Weights of a small mixture-of-experts language model, trained from scratch on English Wikipedia: 64 squared ReLU neurons an expert.
Below are experts of layer 4 (counted from 0) of a mixture-of-experts language model. Rows are named router (the router's row for the expert), up (a neuron's input weights, with its number) and show model dimensions 0-255. Each number is 500 + 40 x the weight over its row's rms, rounded and kept within 0 to 999. Numbers have three digits each.
After each expert's rows: "gets" lists some tokens that make up at least twice as much of what it gets as of all text. This comes from a sample of Wikipedia text that the model never trained on. Tokens count by the router's weight.

# expert 30
router:526438488521528486534471502464494536575548410521521503464515469395466461518491555457459524490532502526455510492520528530501472473557448500410488527550451484462507566527572496435504570527541527451503544454436618545499460538489484590535394487525500504462527483493536485479534553537513477388510437544521479539463489522487526543483524555495536494474533524534434484401569528505496510426563520502517470577492542524507466498470536536453501505469543552501563536517479551459506540554474521557497510472513517515490544470535497561459489524533506472472488565485543467495515507450441491588503477503491490516470476571502481498549490446506426444503429545568533493462519470464521526588493507495478430486488474523468596521532471486480480555572508425471526526460464547399484540511487532
up0:444506532430481453489512491476427522467454416468397506517543535544416512448528518510524500545496396465521512517444556469472496556518467406440494532487530423457493456468543584498539460521514452586489501546484498490578507497458519510536546487478540514530480471446524567508544503462441462457457516468439531523489576467520489481483554519529498463505495528494433487523566444461430451505487489527461482573524532495487547502515574494493462432517589457451505552474487536465542511477485507481556381526486433542457574464513460508468495491439451483465493512557465481492527558544523491511526543546499512550493478501536530520525519446474491443586504527547495543467478446449497494487540494442536476536476474503469502393489478489489504447562531452501526466420516517532569559500573484
gets: "\n", " |", " (", " (S", ";", "\n "

# expert 61
router:505557517464578483480439452455484496524512461507463563530533452491463521450458474528569499524485489554539445589548522440487530450529452466502426506507502475459458554481512483521554538527514579486570499535450417549491440454529461563469500518495498523494468508456486522554434532525580428458476480500523488547496493355523542470438497512537514517467459555469528502554552503478485505501477541496512541460500511447521469502503549500593477453515452490492536421489443523495513491546484553494553503478498500552471496572410540437529469531487564455535497434423380496524417431463487439516596450552458479492510430522481452456475475532493477477527481487528553475547546441488473478524491535547533559513499505482488503489474542473479465518515531448469507476414469470491446501510448466
up0:503453504500483449526493416514472513486476483448506493445467528487546519504497477490501491530514490477549446565495432489482466535518463453559444496534470500449495430505445468471471477461449528574499521511461490488465499572513519580526529607538480479487463568448536515513530469479503544582445467463467535484526524492514538505481544373503501422466505479464543492536460518525522467546536447609493500561476482416539502481486582544536487475489517500489512451469465503539543416528456495468595526438498411543569533513555562458543441481472518512558563528475457483534441502497485488515518592529572474556476473455456506426469500500506568508431474510525425648516479516495521483536480471506493524468523487462449489521572503544441493484528450477508474479527438465501486550483459486
gets: " –", " of", "ed", " -", " were", " are"

# expert 59
router:564554476475509493529471572571527538495550490473561471501519447552495435530455468442475478525501543542431492528465457504557497468499529521582442493518518516558560496445531426457577500536565547472452535478486526490491533510575487555481507481455511515492491517485536453476562543523524499468518546439524435467479500542540484526410560537480448555566453446429439501542530451430447515489519403494527408488530556444490454478513470552460471496556563521452503490509533532491500519523447527479498487454549474509507506473467557498411516516486554601475528516420488462497573466525430499452514540504454488445458497466457494480497545490572502511483492579460469488521506492497460518501558505443467524545492497481537426565485532552469514460457450432447577477498550540540458454458466517
up0:485494424544446493550470381475496457479490543509500515518489453548545509444518424599533539460499491528562523507517529529488487386445438452541518518508524543558482500437548524528452531492452522530512541559430432480484520555487523471510534491456510475550503470489529478537504512507524532490490505460467458485497594528569548554544457423518483517530503485449534470512492545481496467500511513485500576561528477487502504479464546560471566487455530474509520480552500524531514532510509474467511446463495516496507505621470416494528576515465504566547458477544573525525496476501587463476487450575528582444509445471473494476482446487512526516442501446469483563425529476483541538465473486472469471513563515559461439518464578561498552396511476477533412560483489550474516518512435467
gets: " and", ",", " or", "s,", " &", "er,"

# expert 1
router:472453484541496549483470510444519502515479481454548467467487508455516474559506461486477555491484501465519455527548548410505529410551515485439441456513461490497526546519518510506586520504525495481508478489518488581522485451470600563533512485468534570589541481541515486489522475588483538563491484590499466587566445478474461513450522549519451501465465512492535522475558501493464450459480536479472483586482521451557519550479505508480490489502457539457474441438569410499469514492417464481500520523562518489562510519551498510450436454423422466557508532489433515465483503475479436484545478462465578510459481508520485502452479550484468490468437523481520553483499510571511464540465526536456562447473469453527518521435490481455480436617572529493502444483606494446506549533522507
up0:529428548496440477463516565513495541388553557557501536464471504479494493464534583472493503469525569481535489543544514487470584535431465394512594465499456526469503450543507539538469460483492500418445544474459507474443493507446504489498590554457468489538494449495532529500578507547462502464474492505489460571489496460505481475514530515560550453470477479486499518520473511490478462511474428518453517472529537460526519464518439493474506450484505509508510576520483441532474522553515522524521507486461520543520481514559461496469479466459536488406493477566531475486528495491495488466553594452527564470513435465605523460483413542430446602470508440506536512435596493522553520480490514441438458519559378511461533486516521517512501510448414492521480492530515532483503502488501559
gets: " |", ")", ";", ");", " mi)", "),"

# expert 103
router:551564542487545448536556464456517516540478548496536492502490483466557503537475494433536533550524443418501426471513489498491503483544523514533524536511530457442429560505496478469478521537474501537495493559470497562537495543517481470455435533480550525513503473467543499519441513530545562554457542526439492525504501467470501544468444549540514535594472562545493526497492497517501551538529576522485502484469452530530473567574591468547501482477416581451477496474522565504464485530409585503530466581490529519535502488544470462551504496569411510547446516529448474447466507561548509418526568519545512427543532552574546484493545558543485471503456472578539544510480521477462417503478502495535522545470499534521522470569534488433423432475433449504524441492518469554494508530474522
up0:453481482540542534560476531467476524504544493526519586514483565514530514455540562517561513562544517478518506438461548480513438502498525458502507473510529566429510513511462498509503545507532542544485510478535568475527508461538508442458478496521438504456472489514525443521440453489478460525576542551445424436526497495479454459461445492441519508474537542491498503495457476411396438495456462460395474516432572478512525551461424487487511501517496510478386526480524526561518522554524508470519530502463533462420517361475518469465546494598470531436546544508458536428479555614474486526471468517483498479497509500470511545525506476531548607491538420460453501429476473474513457450470463480530461500511476533530511474454536512506513516460456488467484451565476501474513462468440482
gets: " first", " second", " third", " final", " win", " place"

# expert 83
router:480515539450501508511445544501535512533534466429503433499513440563465441535503481464461549481446554572479441493529463572561513490410504461593447546542565448490492506548507454468551458478517534480503531474464483522517502512549479588497450460464558491554441525508479475436513529544513514513488466516574438520432517549541459557457492514547479497550444476523461524513536425473477498443490454479537468459560528542475555474490539516491493479545520576467466465494482457515478510532469510457431429456584448493468496506372489503438498511448521553542517448436565484491522459475466493476576459523457495495470528526441431434521471479494537486466486489506558479515479508464431554532504568484505469547442507534504495541533540566521476503443469475479600450518531544538514458473488592
up0:546525497450472499492536524434470554490485468479465426435498499506516406480546460535506553505479515471570468550543535469559519505545514535547513411523486494477492522565464431507512470576447453585457545478523511524522550524559517458473475485509482519546517453441527543492549581547462439472447502496503452459463517445549494440543515457513510535524422459545470511549491505472489455530518508532525544470450445540527428456455538512533447486545458564534492540474535437519527524566457419462495427423495500461503527575453529520408473520466520522491557499469554483517513593577495574486551470495461478523507511478556462530522477488462552482513574542485562486528504447460514546477535501518530486507561474528535497523497507448470490440465485449580475452586511384495483543508528493
gets: " and", " or", " &", "'s", " to", ","

# expert 93
router:525470508522523470495554513465479501531525509494554489480469488549472471493498480518484562440475523427445507406469502555484498489527557546449435480511466581543462469448487534473551498550435545514530532441475537582538495468529567451535520541485569540504460479546542476506446479525465588496569500443491545465520593462584492497473515495423539463476507450522510469474511526551470486501501429555508480480495518482459462492453454546502455466451457529453465552525555490468529527522539440533502498506482512513500510530504512501507526535452443478463566532488503537550417499503462487566454425508520595542495458511423502488559514508529579443513442524465489531461482543538445571464512576493456553370522476505452453548401518487488482452481574494594565536524517494503525476490495449
up0:511470522450489580484484532479436576567446506478480503515551560480447453505483492502497597503529453439560505519513547445580474497495506515457435517555466505522538581536564544460507483503452493564526490480576546546566461429512477420434560464509519492517547537450532479453492523542447482473589474496525520514381536484475471470442407427533458487477519436548501458508482498492487472527559553458487541436517483551519487509511503545504447479512560525504468501487519555517533470511446467438493518466535510551489547505484509503487504480479547590470462464464554518505534531479411502469431544494475491448454466444529479487487466526428478511429526604473546546504500488474461460479440516524484452498506505547478565460442403538493517543468497471492456482505507548453555554540556511
gets: "\n", " |", ")", "\n ", "ina", "==="

# expert 6
router:495485516498573504484562441565536493551441521521405468569497427552476486515483455451454573457505559447487478497554475497513430474470554479477485489536483567519420505430529505433506485492465561535503521494491479534504509503513569568566551574473547540564469527526486456530580473481543479529490455513452491540503553523587486501482462540443506431429492462553450520419526558531479480502497488489523510430542541459468498518560537456538410478485459475425471401503557508466448487555502494500515513447542501496506464508489527496525471517410413515528473518571490541464429478501486542530502510514437476475538565475457499398491532542514496495474504477537422539543496497463518522520430548464502467432451454507488450493494487512508533537521470545515508516439448445523570438504463510
up0:501446462494487473399525446520494541476507570552484451529632465452490519467523471567430505462565510541501549498451531475462456529540436520581496480520492542464541531513510516504551480482513523511500515548504486506484516523498491564544474569483480481462457536440530502451481533507507511581471512513556572454473486551496526470511576421474451441463517390499524517479445505514462494486550509517572481544563543522444548475398526513498496514506517532473528527483483508526528460540485556516528516415503536485474455505434471421596498532472461503556456569490471517525523501513535525509515490547532480506453481426439445473576549560462546448480507555485482530506436560529605448562474492454487474535558547498489492541535453515478467555510512483594500455526574463489551533491506512
gets: " |", ";", " /", ")", " ·", "o"

# expert 124
router:496528513547506482567443502442561486551540533495516436410487495575499458478513487449428528550547525500539521439510514461453469453529429499519482542438504439511488498555501505481515558507486527478470474508466461561517436486532542466531528547492489476483528471480491568475569534571416434439574534511528511552537462449485426483531536488503435564479511502542487515508546571505505513486490534479562514520519548518436511535559444555470494502456531535508449474509577506473488490530427478491538482496553548543539484508514522549448452527452526498502543472422514519483513483632435530527499445486458438479496421500419465538524498545548527450481466467576427498487464488508520544568469459545578473447545515513534505513580502436527548520528490534502453583450468539569449518533459500
up0:551528530503405514485580531497489456475474551552486482544487506461522535484483461493561497505507413517491536529456414481498503477575504589558513463487453472497553502520454476459448547474495400425511493551503559554520500470472512454490469514533568470444459532459469469479563469515478441579420496482540462580472523434492493559564517585482429526492533537466532508483421500568484453454480461516533543549438489482494441512500595506477466587489503578557543503525476585455468512508474494486552545548522512438519512477483548502519453551499442480493487537525421484466578507537553497497481527528461400485519441516522527471516531530516475525495504512496491605458498510518568516525532536447508488411448473463518527486570478493519461516507545520524560512512472571524492538481493512
gets: ".", "s.", ").", "es.", "a.", "ing."

# expert 37
router:478492474443556469579505502506546502507470499499577461491458516535464421539479487478495492520471518552427503440521540405495463418454403490476472577498490533463549542517475615427478513465503454479467542469451485464486453520474517541534549536446494439470496505569489464497508503502516401442545466520523534589470514476485453540433519496457535550455441481544552532437504518497523520446511519500464414497529522500443512482472459473467462467425463534481507530580488476447424537517485448457532509537541568556580502480575428556507536505472479509506540468453429542440507450481471512520539519533507455461467451546420544493516553480502493425520457474508421443473468431512478532524456454510542534491549476519465543567545545533476497502520474472471480521506506526462479519556533527
up0:445548487526463610545504488500466446508515480500537475498521572506511499485447548462491557447582391475503538540481462494601471444514556480503464419460453545510607544471494549522518421511473507554440453529510511554459492560557553521464466505472527503457529489504514437464489514486486534508454521435551489434552473462486503503443431452515521468432560526488507488556549481487497545513480479528477462526500486508531413462500450432508509554499520513539479474539460456470530459427494507592505493482466494451536590461455563485521495572504464478424487515497529493482535473518595536485527461520538484510503477494460496436446469446422535525493487471484510522477497564530529517473455500522471521536542458474483593585514544490432428491489476543493500559435442520437499512443461506
gets: ".", "s.", "es.", ").", "ed.", "\"."

# expert 8
router:541519465520544544453492540450428499471475526549578448489476499502494466503452507446470522565434501495526510471534467488560479415504575545489465533475492413503511488473525420461521520429537436507404517524450529553573517510492434531532475540531509511516436521444476494552427524509533564469477454570453506568487477496536528510482487544447511450471462475527460539436569477468449482465474559480372451573538508505475512548489440471495458514423550530441574524516467492492482526524486464442498486471530503492503471421481512477461477566491554465552472551565533510514468483481463488555469534485486588455495496512513486547452463464471457487421449546477436553501570481497559437561489544489485536437548531515455490456463523502501433521510546504493564533477453484488544546456536531
up0:502506453546503496513459535515515526516474489452520493522539578495422558466511441476453500530526469459418524452513439442561459488575609455503464539426533501526533498509414484504509566513529486428561512568505459447489450545542474561538524469551510463565461540510552509559458495475496507499449519481484469576528544515498561432504496472435508529515519525425524561448463510466433478507531506456524494461521476470546474427468549466410521575515532528523464493521460503547452522490451496514508557567542495457501459453476478450491531496478552533509514570587505462416486590509537563452492501472541513523468476497512558551544543492437469489501463508508491589510506514377458525539518491485530463375481533507477544489532501483516464508498511478488448566538443511466497545486526499
gets: " |", ";", ":", "|", " –", " No.:"

# expert 54
router:500520458495504475459561475495506504483445530502521496508493595451465512484492574512523473479455498455508490438545540567473458540401467455539532487524533558536457501500548575508442482471439439540439532556558494517470561518449477444563506520498550509491580499558523546431498480490530530479434431430542484487482485527491485498471444395544533467423516500519453525531413509488540516545489503555527448442532475536515514561481512474485419520475516592487510455492572504415475495526540452566486522443518407490562511511459507569566493534445412474486529453535445472515450553513562546520466472479465537543519473483543519490550456546486465509495531405509545527460464511486537511425436487513544523480555485525525480468498471482482466534472445479554523479438473501568555512467491471
up0:455469478429513477543545513489551496560498504504411476467455522560528479521528475498495486530496512472528496414452515497538520563491530468540494498480516452459465526504532537490565465494501472447453486501455529463488497495556463487530470531542522464509560467541467499437503555579522540458483506435525431520406461469496430514496503582487456412530510449478571545521562432493454490516482400511549485452546483479508592517476481482581426509480609484428538560497554494511526498473550464470494487473475515467496447536447446468536507521478459492491508484576482555510497533501587483530507445483426471483455473408485462508374490492512526585481484594593533481510495516507479502525496524557559461462573466505507488548517495430531511559470543492502465491471458502546515570527530514
gets: " 0", "9", "–0", " 1", " 3", " 2"